Weights of a small mixture-of-experts language model, trained from scratch on English Wikipedia.
Experts: 128 experts in each of 10 layers, 128 squared ReLU neurons an expert, 2 picks a token, a softmax router, a shared expert of 256 neurons.
Training: 680M tokens, 5590 steps.
Below are experts of layer 5 (counted from 0) of a mixture-of-experts language model. Rows are named router (the router's row for the expert), up (a neuron's input weights, with its number) and show model dimensions 0-127. Each number is 128 + 32 x the weight over its row's rms, rounded and kept within 0 to 255. Numbers have three digits each.
After each expert's rows: a language model's description of what the expert responds to; "comes after" lists some tokens at least twice as common just before its tokens as in all text. This comes from a sample of Wikipedia text that the model never trained on. Tokens count by the router's weight.

# expert 16
router:115155155100080105060110138139126188165093144128140179142124157156110229124086136066096148120125110151115199184150150095133124099115061119108175148173135127148212121157125107142091139099129135111149113216146174189128148196138083114115118173110142118137114081122144093121113151115094120137076123137153111146112116114136174148146087156096089151099109158119151114156161132112075183078156
up0:125126153183159107099134108156110162055135131170145114121116114092074120089135157127129082147104166138146085088134148127192178129139145134076060163165131122094114159096081146149075114175094091168109138122108059121114161096093171116132154105148107195060137144078158128097164129173096097137126123151105062130125107132069113183142144103106123099226123106168102083147131100136121145081154
up1:078076084135141138167077104134086135108130143135129125147091142137119122079092120085127102150089138139176086121171132102173137108158095201109148153209142107141116195147180141078148075127106148117150077148120150124138131083108180117233148140123095177142170139101108137156098107093121093103088136121131056151153155144047114110090128150135152157143128090108095178116146169084173141155155
It responds to: Line breaks ending rows of pipe-delimited tables and separator rows, plus word starts like rem (reminder, remembers), throughout, variety.
comes after: " |", ".", "|---|---|---|---|", "|---|---|---|---|---|", "|---|---|---|", "|---|---|---|---|---|---|"

# expert 53
router:102189118154227162116089133074128067088145166088135099169138162157130130128121128110132155108088124081103106162112105065105133127115105056124142132124134113157135097161173169132101160195078071150153075093161132134093129128139092149094091122144139119142136115066104139149139119117135114175171135157125123159177093141147099176128227095140102162165126115155129090175080115196134105110102
up1:140105141104170050099098110202174100143091121110105143152114112077120153135102148222126176141094190110082140129210104129133137101094103132167189150120125136096129173096123122104093161115145143109159159130150113121115097128103128099125112121137166122109153163094158101164157117136084125132098109170104176113129155109140118105157083105118109219094164194067068179141190077128149116133144
up2:089144157166152093093099109111180105127063138130107094168060124076190157113162113195122153139115167120098131162113110093128104122105124184147127099211136126154149154094115160148058165128179107179126109131144113124139100169118153140124134127113112125133172161154110115101159158089096146119143123180112178118131125132122108128174069158211079171099179127088161107077146118042161111093146
It responds to: The word the or The, mostly after a preposition or verb, before nouns like city, film, album, same, first.
comes after: " of", " in", " to", " on", " with", " for"

# expert 47
router:092091129127127124170089122157062140070123101131124149117178148100189121093126157158140142153101139168124132150114081119079116131111110153128127109138085097124116184072111117120152158188174128151084140155097137118159073129163154121143145054139142177086097168123100110100136148102078163184089124157191131066121143142066155132160143126144153024190114079093117106131140077077091148133125
up8:082118124105109188168090056092107129144117164126109125157129064139122085137133130107149160136054165221111107097071090121136157141181112135130080091146139203146083149169140162148104082145089119137178090120095125128133153150127081116134185168160083149153214101186118115081163091119160142137133177087143094137116154164104126190118138119130117111140126138166152166176097118133120138096107
up9:130138116141146155092109098073141125143095127163113121182119160057163133109181157151095227097120131137090140125159073059147111097170161076092158176057126119131153165076139156126127129165142133142159136160119123115137088162098145130112165102041112111131104122122174093129083126163145110136126138196174100085093118157151177083162171127152071129176136137051131132136107135128144087138147
It responds to: Single capital letters or letter pairs inside acronyms, usually in parentheses after a spelled-out name, such as (YCLD), (INE), IUCN.
comes after: " (", "I", "M", "O", "E", " M"

# expert 18
router:150109117165088166144127117086107105125150108049145142108098073072151173079133149136153145108146160168120144106090166140081067126177143142116101138141102157124054133158106110081174173135138047164159212090115093124104085135107112121158130115093118125129158088104135174087085108126084126096104120119125128102177111193073096099087121147128179070196104134128098095126147104114112123109168
up3:103139118157135149088125102176087078104144145105153093140114066133191131151137161225147132129133183114115116090178108168164104138131173142146104096138161144115071133071136150065091178142150102183127124112129121133183120103085120163167154076164130136149120147106079177113142093145127117112073109178153060112160133153117132079179095108129130150122152216061150152137097104119126132078140
up4:036133121143112123095186123123127131118090159183177095124134144151163123113142133167154131088135095091166137167176158110144087111114079077141099091170134107205121105153153122088129163070145123114121102075114119142117090112105134115193182086100117151114130111095136159112179132139183156145158158174093086132088158132125079117015099129142123091135121094159160121090082095127132160081088
It responds to: Country, state and region names following a comma after a city in infoboxes and tables, such as India, Japan, England, Spain.
comes after: ",", " United", " South", " New", " York", " North"

# expert 60
router:101141165129096125155128085081085109127141166171099156166128111103063158162077100156126126126117174143093095132142042084163078094174180056107136120144155182114094127137148158086153145204132094113145153093149118123108190168145139114164175108075124158164102131132114111085095104130114085077153109167089169147100065135147095082147123134091100148090167106117158133117139105176086135145175
up3:090166134162105107120102121163107100116141189115115103116066102090101128199103162117103145129173095099170141130124060154163143107157137147165080185130126206103143146145131131104093150155120140135084151134130106087109153156080168131113156122140114136105150163114181104138111132164088125123122240180150058103103093125180095122129152139069089113170135156115180152185139161137168185118160
up4:144143172166105184134164161085092120150126066108102127082148113129149103132096143149115101141164119100120088149057141028115121083158135114157096076125135127074166072148074197097055070123153129114133130113166088179115091142130136123148132097112127147110106120119130085105107136109140116132102128132088076133095122072171149113095070087111139064178147110188074126113130121107092186111136
It responds to: Line breaks and the leading hyphen that opens each infobox or list field, such as the dash before Time zone, Status, Songwriter(s).
comes after: "\n", ")", " information", ";", " classification", " Animalia"

# expert 52
router:069118094149218177121121105142096065120145127152127108102127074148161174141176137146142125169132165122169085178101146078129096087150093099111131147129158078184105173121128140097086179136105178134140155100149138106077133106141135124101121145114111150097099140089104121103170116125055091169142120151168100136171092152160155173127112085092158149166118151113068206132170111070111170128065
up0:117117181171130069047154102135138155102125121121099064078144126058172087143088148167108111149147154157077119141166084117159130123132121162126076130065067180107121170122186168113079192129119161146119146137099094128148131100114135138116136092123176141069151173119123132132102106121100178128141069136116070101106098136088119129120172125136124055146160162188150155158141061122108162147157
up1:067155139133136152180138162087097165115123166086166123153050134062140155139053151117157124170111151141191161071052134107122163173140146097111121133127107115098152131124116176127134136133187104236157129106166130121112167152072087147139088148073101103101112111111157133081172119064097158123131112111146109119130114125096146113156153090152109155094186155117086172126149151123133118074101
It responds to: The, In, On, Its, His at the start of sentences or paragraphs, especially after line breaks and section headings.
comes after: "\n", ".", " \"", "==", ").", "==="